Experts of a small language model: 64 experts in each of 5 layers, 621M tokens.
Below are experts of layer 7 (counted from 0) of a mixture-of-experts language model. Rows are named router (the router's row for the expert), gate (a neuron's input weights, with its number), up (a neuron's input weights, with its number), down (a neuron's output weights, with its number) and show model dimensions 0-255. Each number is 128 + 24 x the weight over its row's rms, rounded and kept within 0 to 255. Numbers have three digits each.
After each expert's rows: a language model's description of what the expert responds to; "gets" lists some tokens that make up at least twice as much of what it gets as of all text. This comes from a sample of Wikipedia text that the model never trained on. Tokens count by the router's weight.

# expert 15
router:135146122116102165138149155123137111119113134144129141110142173093170105146148181156141114127129157130142158124108133137129137145140156100099131094132113118129124094133088116158113128127122174117145108118169139109085131099115112166111103110137050132126117132163109165130175136142140134112057165120137148152097122140122103170160116137080120136137121138150187113134127092106135109117082160179119144130138149129115124095121087181145128088141166149144110142109144160119098120093123127133109096113120136133105127133113088124110167153133135099108150158106102131097112164142160145126165107082071149112163119129117131131133150123125147121165131158135132151069188158110111136127137126116105167117156118157095070118119146156128119125115111134141152120104161179131126099125171106
gate4:121087111158137128150111119149144124151113113143133114183103103133146138128125135100127147134127095154132101115158130146140123130115144128138120138131145116145107120120131138172155154135144175131162090130164085149082123126119106135136099140101137116155110168126142129161125155111133084153107199106116124159094127152120121118160117178150121108130118098114139138150108153120103122132129141148083123147097151156123135092103145130144103091149151088088126146141113106149146097164128126132102101104138168175127129157154138151106183176123114136164175131134116130127119195112104103107116106122130102107159124090106140154089151138154100186148119100139114163169144098086127086115105139113119157135142148088171139150151098153152119051130103105106148131146140135143081096123171112
up4:106137150158161130117142156127151166127110109099121102161106059155143129105162089116120133141155087150121138119137123146087136148094139170152145123159121144139115161153109131113141146140108145093145106107150152109113113115117152093128154155127148121135119170097147123125098116085111116122164170140121125147150136104120089112180158111107151100066146073153131135154152109134127130161144168148144083130168160144103181090142146098145117141159155103125121136126137139086162120183101114137126136156122155148125149153103131110150178151133143134138136148164142133199129149114092105130133128136126154124151171114099166149090153141155121167100148142155106105116135074119147148129136131184143143157134087113115144103129111148131147092160121087105126111141144145146093123136131152
down4:125085126156123152106123115121110126135142137117125128135133104124103170151143146140114154163094180118144075182144121175135086142134111105109103107137133085165137152132160132112123137072134106148168117152122133138095118117176143155068120123098146153137129121146179112113122126116153099147129146087127123127101080144108124134143119141180086116131094137136131154191133148137144117164127181114105147142138090137095111102144118138140143135111079146138117102138141095106135109128133095129101131118099150122092118115113088127097128119117157157144194121151133188104135135175126102106166141097119116174154110137149092145107150211100133123140131103101116150089111169108087117122126128127115088142165095110119109136144123129101145096143137140128125143093137115117149142125144107
What it handles: Clause boundaries, conjunctions
gets: ". ", ", ", "\n\n", "that ", "which ", "where "

# expert 43
router:140180145122065189156093117134138125114133147136123116133132150095175122071165148111134094165148135123091116149078113127136144076118161113136158088130111128102114072145140122118112116129118173101123113103145157159109121108136131109128130129179096135127141122145117179125137145131118134093089135167150127143108122168087119157131100090142139148128131140114127111123149140148134108123106155171118108156145162120132149122134119146134109114130126153142167123108162156123084132122092124127175101136127152072078105132117096142104135103142158138128136126162082148123111160105105106121131128140080122124156134101100141119142127163141143145161176150086085155089163103127167124141135141116105169150135134152081095142149142118145104122134151183141148085108164142131146118132170118
gate1:126134080113130180144162097143111164120117154110135151148120137156139136108157126158164145190117135075152126134118095105142155097147137160127153133098141150103144134149161124103096145136142146182119148091138110158134143075132127131099099110155124144096085154125154133103132167126143129091074154132128112132155119076102131146100175146140126153119151108163130128118150137109127139110093153162132089132118179147136115097108128105151156139151109158152160154174145144111112111101098135122119133164140149122144128144092180143141167114140148126130150109127062126122109137091078093191146150115117113119160127162137133160124098095153166111141139110128108107148169124104138122130099135137084136130133118139119108156131117132108116177116107116109115143114169126086169122085149148
up1:127157091123112155133150100139130136112089142125140150143122117127164117112154144154177121180143118084155142145121096083112163071136144184130139111097126186123102145149128139096111123145129161140119132101138131149126157099105168139101104114142147154110096175148138139110165153152134117093088146136108125161149108113076140151107189141127093123118105117186109115113150121141121126108107156188176085113097149146136117099130103143161164149146110146132150152150154137110138139116065132104127128167159136113138141141117144129152155108115145131155140120131086130119129131120071111166153125113123089103160123172131125139137077089170177115125149114137112116137166119156108110121098148128087122101135107128124096142142117130134130166119097132115101132144180142100150143105136122
down1:140174104084117094108124134139156100146072096045130118095091110155096154119110135085080104086128151148123121140162098140123117118153145148148118174122104093156112125153128116162144153145134093099137131134113116109126107160126125136131170119184156070125142100130128097131120103119112122202135111136149100104140124164141150137161123134118171123095135138134123142104188132159150150119152101122092115137122130102124124142129152121129105127122145150118168121101115147125137128152152158159161126110113144162133136099136109126114124127119103139149085126136128158140125089129118171108114141148128114132131090124115164145107159077162091129094086093109162094155097125073093170143127115117128134112196146088138122135104113138124104124165110123133095142134105144153143125144119110
What it handles: Clause-ending punctuation
gets: ", ", ". ", "(", "and ", "), ", "). "

# expert 12
router:156151131116105133102123074111105108111138139075099144103130132143115136081132176095100099124158113094110107167109162128120130087147148104125141154104138087080169105102124132100153151170144158121128140090132119151131126141132160149111129137136074154143153070132119127161110170147087114124117139098135152131130116138085127149113082097147101116162130125131138129116143176143113105097094104150062145175168140103129146115070133143169108130176157154118132128097158137108065167134116121141118135144114162109132118104135138112109126154165154117135156137138089105157080156132141136112109147121113166111154111128109119131137121135102123126128137131137126156106107133140112138167148143160166105119140090145139073109167136137130117128103122155119131046146127117136118115131140120
gate1:077114159163186125149108100131172132131133171145093190155149149158133137125140156084133138112123126135115144127149062133162148097130155089119105107105109121148078138109109133156084114117096146158136108157117138118105094136115175146118111116161115070111118132092098154110121133119158134126157156099127138171153144123154195125095145127129111099142150168124139119139126128143158140125167100124136134144124120141136113106125158103154094098150118151142088126122102087146123172154127123142143154109146118124135115152117122137120110137133153124128085142087072159137116111081098136164138132132141139130115152102142143105117156148158133125127107107101152144157168148190130126163163160100135132124153157150135101153136109110173126140121116143142115115098152043131126109115112121
up1:141069101071089142141145124091131105139132150144105093132120141112127151083165145128113104097120137117121162163125171156183078103115122121130135099128099134130133086111132109115106110128101146172139162119120088112135070099086155118147164119128092169102142125096128098125126136160130139161085120095117100121160087097153118101116131115098150135146129155105120127121105159116087155088094090137104100125125154093115142150108152095128086107176130102119120130103136125142105126125140187115166152140115109131143123127119133151161136139122133139096120085137131132120126118098156128146143146120075129152169095145117132074103145097099120106086129125137121139097109145129111150145109128121105140131116086087108138115131141116125105148122111126160172178140157205104119112158120139
down1:114120108117144143115141121149130129178114138137119132085102158142118120109116074131128124118153120142130113159109093123111115096146086133142124146112171097132121142140158127140120151109150122130150120128146113131117144130084139173141135130115143098146115158088110105149133140120126128153076132154101134160121143135151152124137123139111139130145149128160146109179161161105109149103172084167117075139160146151109137156115116149153160181150116131108142119146111116147144181136153120134174128127149193106109133138125082155146155155130159140122181110121122148124122091092109126111195139136083139144135156197125088116084128148114160128102087108105131140101095124122157143106126136134128158089121123124125120143140144145168174184143077135105127129162102127204143163112135096
What it handles: Copular and auxiliary verbs
gets: "was ", "is ", "were ", "be ", "are ", "as "

# expert 13
router:139184083117129108150140124162139084099125131128121143141134157127185090122146132101119100166127115067121134149093157099128117124148119089101191130133113124092131108138124081128143178124088134115114115121131149116108138171118149124158110137143078134137102132127139132114154145138100114142096099142099111150116120180072100136128085113148165134171130132122141114126122135125159139132115146133130138138151142091121119102143131138145109139119165128098112153085156110133100091127122092130106121134142125123129086109119086135126124153135162072089137162133116120086097125118149126131166145110074163133138148117124131158160069156106134125186150154083107188101127118151134149173146130110096149131143117165158137082156118131142085137107133140133152114147142146112072156148131119
gate1:110126144173115139123127148152184102129113102125104062103133154153150140104129135079151140161127113136152138100133116116084139141160101209154110136131090097131121148126129105115108134097151183100115134134107107152108126149145122141129096112145113147110085150132127143081125132150111095133106140137156146158131129173090101143131128124163132160123139114145169122070112143120163141112159143173135152152143128112102084119186157106117179161055118101111115112102101134120131113159201105143118138129165159124127119149153131160098165169140131165120138138144131153116165166109139118131166158138107170145101124109133113138145120117133120154137144133108106108106130114115133148134162176131091139096146096111126142101131110137170107131161129127096145147119121118140096120095126120
up1:141136122150106086105088163131129129123119135136118130117138119158117108096122124108146159126151098136123185119130109090138170097108106096108070094122129139082125138123115143114144127087118098138115099108111131102143151115130120148126122148124108133144137141089118116110126171105200119081162077155099124102130119134112182112159139116136077107110139114107117113121139094156135140104080109118095092113109124139117174111084102118138131124086142158140115144130117111131120127101149114108129107106168119105128075109111152162184118079113173147114151099124128082134143121165110129108109151164143067104117151147170170103112126150118110162127086107135117142107119142144124117131085168090139144079073141135143133120111152150148121141127134085133093091161111142136125122098160126
down1:116124174112106173096168091104128149120158094127186119177117124083101111105119122111107132150084137116097140143124114134115134160093125153147130156169111140116155107106114104188134108152126075149130112112146101124110143137151104139116173139158148142107128126077129151142112111162132130140176135166151162133148137130130130133157122150145094160143134118130149153140140141081198169130103147149152124103106120124110122135117113121154130157146134113146120149118134122116097144123138118145127111147110155111100157149159101065115138139089136161170073133100125118123104114096137130095145164140122139103136141170131092104148115119114152097095165096124120096174160174173121083139106131146145103078126112116099131147150149139116135118090113176101156131138118087106148166130108125
What it handles: Institution name heads
gets: "(", "University ", "District ", "States ", "Act ", "Order "

# expert 3
router:142159120099127137122159104154120124105169129110137142108169150156173081117134126089135111132121099127135166115109198101141145097133138153155139111088078091144125091135144130154138058088118112092169113084155119109101115104111125139122132123150114137123124110131118128105138136133112136113089131140140109139108138132105093139134112133084098128173108143114167104139104123149096128168142148163086112124134157128162148124094152161146117108172137142157148106100148119137113140108102113136080111064147131085088148088099118087137177099133135110146118177156133120135126088099170137115148148131124181098118134152122133145116137122131118140146143172127104145102155130136118106103140153136134165166095117176110071112172123121139127113119123154117101100093145157111093121130138140
gate1:121166146130121113113139156106203148147092104130156120104113150157171132110159133126136149145114082133071108172109155107179107102154153132135130068127102075101152140115116093141075138136102117144086077130119126114123117124116140158139130106150155132111117176098102161164125146115150190174102106141107113158096122147108153087123115106139152185120120149185147140160133132129164107172144101138136150125096138134149126121132101126117137107134138138117146144132147146125131143128154100134123108083080156149117123093083122091142149163113148061151127143127152102123163123126126136110112130124115130138144121130158142135113087088153140153133092112093108163106093131114121148137133134102105130136120132181128160148157125173101146107149128167147110127122101127138120156134135123
up1:136131138146150128129097085132183099149124165088157145156118174135110149094112140085151165145167133094113127131116114100118121118146157125158132124156131120109117115141121096124063147126141100115117086135124154139122110120129126140133137126102160153108100156136139117149131155129103138175105117078131121137096153124138142102136119096097169124171136108162135076133172104176139144146114112134141114100102159107155139141117093111126133090152139110159149113089169132111119136119140123155093132083099109110145121104081123121097140157133102121194089098126136111143188085094133123088142116107126121146162118097093171120147110108121108138065142137124145150170104145121130139141160106111114128116124113150101187148178141127159085127102093142116092128077135123119105131144127130
down1:145154082154170107151105132173139142140112138109154129149143074092123135107138147151137130117162122080120108128107111137136144120128153118157181083170140140110134147079114148095109124143106145146154099125115147148085136127134127111126086103120113156163143160110127101139112132115112156176103117136149137141127088133117166090170102159090119146141139120146151136127127078139147142167156138137122153149129120141115132138139101156121146150115092128140189163133111127119177165122070102132116170133112158165144127109109146126123156090103110120138171088123097126132195150145115111106107142162158148145117134152126123114119094127104140098125092066121113162126149150126117109118100128123117140181120083100140182172127130132175077082117141133120111130138115093126123106108118127
What it handles: Prepositions after nouns
gets: "of ", "for ", "in ", "by ", "with ", "to "

# expert 4
router:158149129106140115099158092098128119097168133114145146165109144085170111118116165083137126166152151134091137169083130137132117138111134127154168133089113090129129152130129140128124120149145161075115130113144127147141158130101095125123140135167094137093136134115137140133116167109104102131128136114146127146133155115158131132138109137114159134140080120116161108140115094111116137157086175152137116130119134126165129168118165137152122104166136155103088113110110121116123112146123080109104088152098109095132092120164132143093112160196122095143123173140077118122117128152185115097129159097073170128142161112104130145141093148125109129126164156159106116147124131147140124191129105109058127141126083120124140103164117107132119140132157104167153077109147134120163132141114122
gate1:117106179117116156106127138090105151133141129082155136127152112107109142135136148145118149131142134166134124102079113151103129146133115112129183131106147165131098100122116132184116139110097135108125089169118118155130123120129106141119150120155149119165070133145133162149109131143147083058105110103137117166096114150119117116106131142106143111131103199104127102138136164156167148114103099124071158123081122178130151168146138134110145155126127151118091108107156129135163125129116146146129098124164145127146128142126167117163105115123167139108100087168172157148121173104126086158167143095152118137102119098154113130107124109114151112077137138146150132130145129160099109108114142103079144153098122133083115154129102124139135141151125128127113140140153152127119101161202109
up1:115142127131115161138137143079127153140112150137156143150150120104081128124137148119113133089095150155131123140064099146122122132123127151154143129086156147096096100111093138181131123104098126141116103153121139175102145130110114122113159119126129138161072153144140159106163133161137088083096108095119114168135097154116104105116147158109112127156106172105148100119131139175136121116105108134080140146093096137156147183121150159108184144150129163148124125106146124137179118136139150150100094150159136133087125144089114122145132131129138150128131121161104128135108152147163097126142118106151097135128136138148090114148113142164139127085127144135162128128142137173071105100097174157103119084133100149082131155139081087151168143115154106126109144158134150124114142168164111
down1:138109122125163136142127148137096125153139117203107100143158113129140120110136117105110109125099126130115155132095147108126109100167140114155144145166132134156124136153170118174121140128115136073125162117107139141113139113129127118131121127137156147130142096169129127122135144133116165118130125113143147139158121175169113114129129145195082097134086114123146130126170167148120138119098124113183127108148183105127123156135118126098132098115144070141128116137146099108085142122145152124125186103126087096169111109143156145127119141067137158108118125117081115110113177154114167091151136140169146065131138137142110112106122162159143089102127098138124157121111111102156164137092110150098190129146080159156087119129135094164118148122117105155150140125129125125121093130073130
What it handles: Post-label and closing punctuation
gets: ") ", ": ", ")", " ", "\" ", ". "

# expert 60
router:154154149109130129159173082109099095149117137095057150114127154095135096114159131121143115130128115138094169098129199141150131126110111128084134118109112098123133135132107123155166122093101136105122119135164118133150101132118160121113096136135130148129123128120116179160171161105134100073090107140140169116121129168070103135120131123117146104163133122097189120128100115113097123134111174147113125155131118138159145138142138123131117131134115167111133131103124151088119085108127139114114127129170149120064089124110127162138113129120106095119110157132060145118112107132130121120161127103099133142096116096108147152109097156122135137202164133157146139090108144124143107181169099124135151136123134112127108100188115110155132121116133101145104115097173142157118128138144147
gate2:094145139114085154100158127113104096139099103139150133162125090126131135152133180161129167105152101185076145148123104116127127137125090133136135130151128122112099118174107132128173137168110160136149119104113139117107110174120097110104108102100130112102146153151147120120140127157139145102080167165137130153117130079094101164129108097135132142129123111120128153132119121184158133120096166112125133132204151118111145075127123108107133133124180160135165142142112113162161129162118117145105115164102119153159168118106137142132136169139118135108105112109128107137150141118147161119122108115114166130099110136094116144135143125128160114071143138130122078141155123176156152143132128147157148145094066129113165122094126121128133134162201120142154136140133129160087114134165096
up2:087098147156125106136124125139122133117195114150096132169125173119154095150115141079147151099097160156121097141145162102160143105116170114071106152072162184133132137117123150077105101088122066148116136108121164162153130112110144150121138156152131126147154121129165115090150134156116092178130155125107160139133130154135127111153128149143141149193126125141126072149141128101085128142163115109128077120091153134120152127129139124116144122091129144152121119177096116133128124152102123100140115101137114074146100129110075171089122140145132104138158100124133172144110095165122116119134133143105107080134095108121130135156136125150152114112155131107138152153111126130120114135107083152115160146107135129155105096104103146099132110172104143132119131129096141131124107109146116
down2:107117174171167121121107135145139096103117150132075143119121114166138124134142146118170078153128124145151127123127107135140109193155157153130151136159164131118081157108129145112153111115134155127145142128093146108170121124116154094092095150135123160135150128096123120134155137086142108101116123068142112095138114168134115152169102142121101124154141129125133158163125148078099095136150148115093148153183124139141161121129186116147122132102178119106121130107100103143159105129142097107104151126148103142158089144072113137126145089086087109144152135167138179129119104139097118111117148117146118171121116144108144124141106100147115149099122109177150120139145166144106090176132145120129118145149089132125177123119154138179154104110154139136140108162091124119124135114127175
What it handles: Time prepositions and months
gets: "in ", "In ", "after ", "on ", "September ", "October "

# expert 14
router:148154096082075111144128103125151109086132150107142115170108149120165102125137139105095098160174120103092106136122130119132101134122158112126126092135160137079140145186111150133122134153173138113137095121163160178102142152110145129121111171145096088112125139133137164150131151096099150136105098076102129128098148143129106117161138106116117129152132098150131142120135117121131137117120142129105113147166147117131123103116106147142104106141129135105110141081105141122123114115099092100140138127097119112114087131117106121136117145142108095091129116109095138160063138129144139088117132120104161123143123089139119128105097160145122119125149205154150149108120150138148146161163131100121111088112097163141047093156152144169092136122147147148193085086140134154146140130139119
gate0:069133139135129128114136151124172130111129132131188131111080105134140147098145153083108122160134120140121105139135145109143168124144129156136121116133134123118135113104146137150158137104172113097144148176109136108114133117161099124107122158132145148153145136172124103120089111100125131126107149145122155109143085145107099114163164149128170135148165108119131156072120143129180121151139111114151143155123139155117094134122132122115145119133161150116165147096170161159128083107123171124110146087134142119135158169136081129115131126150173115077140147096107132153128114161096120113170150085157155139157102140148195130118144130155138103110102104116136142091089109186107098137128083108132112147119139148084114163140119138116148148096121169161072111117139106139095170176119106
up0:104136115081139134131122160100145115100096160136105122130145142116135100110110131148093101131128110137112104141154125088111158109154145156120119135104110117095133141136105111118161130116130109115115145123127134119115125106086111166174143170068142117155112109159095103124148165113060140107095127151124123121127106108100089096124147146135123138146122144114124101088112128105159097131160127111107078080136155163149115125128148125099174127140137136112159134155157144116137133183171109118114099146120162138122135155094079133093124147174143098069118111095087137134129152152121093067144145106153139137144130153093148129139132140128170128143140152105175135136123115145069140109128096142123124120128108149141110127101195128118126120129123219173150167148155147139129129156164133
down0:107056114110106147121128108123084102162135119110118135143118115098138131067106117114130139139096098120123120157084089138114155149123112160197116120105113084131168129110136105090164174158115149140113153143146137150153168139093084070115165147142134139137154101088160086121125132166154160145131135126142100106111069156126138102087102135087148117137134148149121107137105133108119123125098148105119144110107125108156161114149126167112119133120130095123112113111102122128131138086093150108128128129094129105126166121126140157141130166157138115158156174126124130131184166154096066116138102132143132107077164121099120133158162149129107126123151139142161123123151125145148191131127116160111121070120169135141136137142159146158139093137122137133113095142114141118141103100113108
What it handles: Sentence subject pronouns
gets: "he ", "it ", "He ", "It ", "\" ", "which "

# expert 18
router:122168134096129117148164118089103125113141140108107126121126186132145100100142149111157099115129109079136150172118142115111162144099146143137122112125111139117165120124120141173101106105095130138140104111146119115172125158156154120122104069151111109108134105132143198166138144110135132112117124139123149186089178125131091158144115062116164101135132128121142123128119113118101116121123121156138122149141182162114121128132128157188157111130132122131095126125152099114134127117126096174129134163123130110126095146130145095127165117181164097122161146153102135154098133112137111146128125100138126103160130135132110130135117171100093164134149165067113171110133160155119119165164172150103157133080111133147078099133108134111117188134100130134110086119122097131170112113146126
gate0:142158109119131150111152074153135161122135161151136111101116193123156176153132122125131088103149109141137120165136122124108185133100154117148131144129143168121110112138142120100096150113140130163134071127131081172134124118121111148156145108126089126149169104144079122115161135094129151120115127103102142107127164113170100118129128094141087136155125149117129160092129131153149169108144136114123181142141132197145082137114113152135146125127110109121094130145143151152116134102140140150200098165098099084103084185129126124135106100154113161105186150149113131096138110147142121130167122099132144103161118101129155154140143122160120139134112127143129147118086139165111160124136151141123108165128114168103146150146112148112077161131132132117141116142129080148162097128143111
up0:149126101148100112144147127150087165119130121107136151138080136130177187120123089102093091117118120125137158152137120138144136132098127124111132122098104153121110104099154137116133136134160157133131093103126081148114087105118126119185121128090137110164173126112138074134149119097152153118117130125106142129124134130068088123131147074143107170149081146144155149097101116136130126124142158123132169139137112134153098144104074161083141165102117121170105113121096144129095139119128109197142060161182124136125123158104117122151145081120136141115154109147115173106112095138154117109143122130127108116110136128118150122114140092144086096114144108162113163159111106109096159150146140163124094165140104142099170166101137127122107089096102120089130122123121119135150122153132139
down0:135115156138141103137112049094115127104125167148122106148127124123093112085123131093099171142115152152125127128143097120124106116100127088132164156169165110092107100145171130110108110161155156135107143152122103113140155161128096138149126123135165115140143111120130138132140112196137061134150101117116114147141136145138134117139143154129119136148124117171116142072130130100104163111135152089146122143114172124121126166106137108114121145115154127130091146094134125111100157116129130071141118136119147123153142142162134114169109120130142143118097161120134156124129108137154061077084149138092142142147128082134171128126109149133136155120092107125100104139096141111132114150105133142132126177197115140111097172143095178096198158106137161148122142111110119163151140110136134
What it handles: Possessives and apostrophes
gets: "'", "s ", "his ", "her ", "their ", "' "

# expert 19
router:156164078108125116134171091161112099075138130120110124159130151095153114084156148090125100128097146129113130129104121097127123080116157127124145094131146097076155118157134099120159126153120139112144109090141147113124093118117150095099162094145121124122121117134149131112127162133132124126096134134095101153088099153120102148113060088117136141149104150108149125138134142178130146120149149164122136140129156122149133138118163136139112102144170149128140135110153081132111098136142095147130115128142113132112159086117115113105161119125157087074123151114124130095080143114123127094121154087096149101103119130096112107160075173111155127178154157115100185072175110133136105149168128134086182149126132139161110111164135136102115123143131132147129111157131134121088118146153156
gate0:134157152138138112156132107150131126159126117110097130104185141123166161162167125116162162074146118126134119157133096139164135081133132117136114120110113110120126144150151130079110142097113127138103156113157121137112123124078157118122087134129116162120108114124098143110078166122178145148134095099111073117111113131142154116183162134155086102154118106139100147127137136179143130081110096154128146127132121104136148153120134116087127139167143164154121117136102145159111146092133147157094091109123110126152145136145132097125156089096104106162141095069113132098097115115139104136096135139104131140119165143092154148125105165115116116114138174134116114145084125110120076103162109175101121074149132080106150108122166104088128162146075151127127110114128099120123130115153141
up0:129122129141099125116090145137109160130133119136150108151135080101117103117077160099128120163066163132119134060117150098147102140135161118120104137124110111144149114173129088162140157130110124129140177138103132098109143127162081074141147139112119113121141156118195115126113100120133121096131103141119160133144109124124135147120101128139128143163121119104124098121097131143119118151126125109112106113088119114103078124140108122147136112104092084112134181103157099159108131098105169156140147127152170149134109113084126118125076132130097147129128104136088153138140148114094108173127145109173097182185147148164105110138124127095100078121125111114166166096094114114100174123138109087110146172123140155138118154108114152138137091113123098096137134159127126086139124148116149
down0:091132133150108123076115126097072128116128105140134177110148098112109137169126117098127154084141164134115150107102145144125119128132129118179131072121129094110135140154115162086152160122124123110160148106119101122116134184120136148129120162141158117135107137110193141174134160090097151126098108163109110137111105124132143076135107110161098115123145122118120134091128124133129099149158148162149133152143127155095157144116123145146143087128133114137101101141128111089138119094149142160121113142125148132138116134113113123124111113151165098112140136148153106118136126115149133146106152114132108088154167174132114128110147066189167130099080138131149123103147159064160141137158127099123122166103114170126132154161128153183135120149187163137099106138136099113069142147108135
What it handles: Title and name openers
gets: "(", "\"", "The ", "American ", "National ", "["

# expert 50
router:134182158108131157118145113143121120114139138103137115133114121112140114086138179121132081113151145102123160159120171144113108098104118145127115096087114133138153089095151145135128123118141160111125101138160101132129098125159181104123122125139087128136117148145108128139112170145173142159117103121113168141096136138131109131125128088124131118168112146094149144128119146142129093115108144168100095144116132124154097146073111173148107117156100184117111174097120124137156122105124099165158123175161142125068121118152093159071126182170166101145146154109108111161095126123163103122182135139106119146126138130127133155152146134123123141141134152144111127103140117132161140161130144167148182108081136142114088108129092125144129153099117129148158075081135102120151140120178136
gate2:152078111109102140127105153143134128092114144167104126179134142160129097127112125114138150139158143142111133127108143155126147151116145150148091155152109110128141117085117148141089099108114178136085106099133107118106084151116100132107113103147117095094145145135114072096116130162115126086144141139114111085103145175121128115163144108146104126110111142184128137116174119126129129112174127113087110116120180155142128128151150146120118119115193131104129173116124107129159109172115081135127133132110151143130112127107113142124057100140176094124143128112066136141159154138138166113091141109092116170115108155114107159108122135132189160120159141142106155144106113104119068144090147085105138111121126108169152150116125163140130160106134149121156133107106123113136164120121142
up2:094096106084134177099128159119113130102157182105102144156130111179128152135130078136087118113119109111154148089105096129105087090110143132140166136114137118113125145114132170110148157126135132102117164150100117116134103120099119153117158137174099139128142120100158106148163119166120113126143155105156137134186074111143151134121143079135128099153153123047123103135157138136134138153148156115104146109124101088145124118107095133112126142090121118076103123143127135100134043105140133156147103094083118122113098147147131151114144153089125159129125128108150113088140107095135112111099125147147121116132155121114141120130117096139141122126112163140103172102141116166153186122135128135147094104114169114181121134104134148150139143119101110136133156089122120146168140097145126
down2:091131116096144091156107081111107176130088112079118122115108089101108151097115119091104182141130155104130161111156131158114140162112130192115166143107136134085139111129139143079140183103101170113123120095130132156144134141168148130166117143105132140112123161144149134120117190155138111141096165128117136135185104103105086106131129146116160100138124133096110122131128121114143173133119105160164088108124130121130121095100103099156145149132131126104138115122151149119152138114165126158114092162105139158162174143114150126161165156104147144119117136158164130150137121163120089137110164112132146156129114091161144102132133166150122109149100163111109112101176128163128085144126158130162129117119131150126106119114160138099121126126113135114094134140173183117139120176153129
What it handles: Determiners before nouns
gets: "the ", "a ", "The ", "his ", "an ", "s "

# expert 7
router:155145146098130124143127120123133097077141147092103150139133139116178135118124128081144106125112127106108142152109192106126104104111140147103124122127112115118130086142115139172142142083117129143106142091148152128141129140160119161113101130165136169115118131166145130178154148112110131084077103126139151165149140185103121136157109113115129134180143131141178153180142043103090099147124122156117134109153105124164139134082149133182132120127154146104138147086117180153114154136128140175113113146077134128109131135131082170151117129142109112121120148111123124136088127133120102116138136098087135138137124127137151133122138145130151169137178117124143138114142144118153114183120110110089175091106143127127111095210130112143119137102127116115122129102114143134122144171135143
gate2:167124146106139103142158113130127111116069142128143148140103090105146127140128099188146106113132144180124135142116131096164090098108145130125139109151111142139151104140131167107091131108121132122141125145124084185110122152088171092106154147133139157110116158140106142113097117106074124160104105184107132143099115112109149185142133106134104128119137126158140161124150130138094128188127132149128134104119099103131117152133137123148140132131118159124127118093136166125164094169068125130152110146067118174105106111102091101118105128139082140141151094135106125106126135162125107084105129168081111152136151131141117128118152127154171110113176107108077106116141159132121123105097151152144153146130146129107160157150109114153139140118149095141173130109107141103097102122183103
up2:150130136155147154124141067101129116094160094148126098146137123102151140125167127107156150133098098103112131115120163144118111125134094165111151104131126148105149127102151117137126168114104155106127128099131182114149110115133091142165115144155119173146134150098119123158146120140144118133129103166126131124094128137156117142107086154134147118171167124091135104196076148133114120123145113113104103153101135173153120127121137150115111126150098109092135127141128097146159123108131107145081099095128106103111144093128125172140077087115081134151114115110153179087075146114141153132178107084150099159170145132146113145132115151128135100175127122183130147154156109150132120085106136123107123093131123145169124110131105076133094116144142171135130102139145121141122149147064147
down2:118166098138140122145142162082161064107108174135130123154135119142097123166141120161143123103156145125131130123115141125096103092144185110165098130133147120115147137107150154118126093133137121123148133194154114143150085139127106116118113145113123093093090197109161142098089134185143145106134138131176116154114098123118148157126142127128127115126065138121139174125126137141130108096155106154124155126118134108139128145154097109099123127137122091102105108123125121143092168158077139120158117135109131134129137135144165098089144127135151160127100103140121150125101092088094165159108174127135135152139143145107139135126137138156142144164101178109116113154153141129077099152144105141123134132133122135121122109116160184118147126085111147098126094188106129141152096062127102
What it handles: Place and time prepositions
gets: "in ", "at ", "on ", " ", "In ", "from "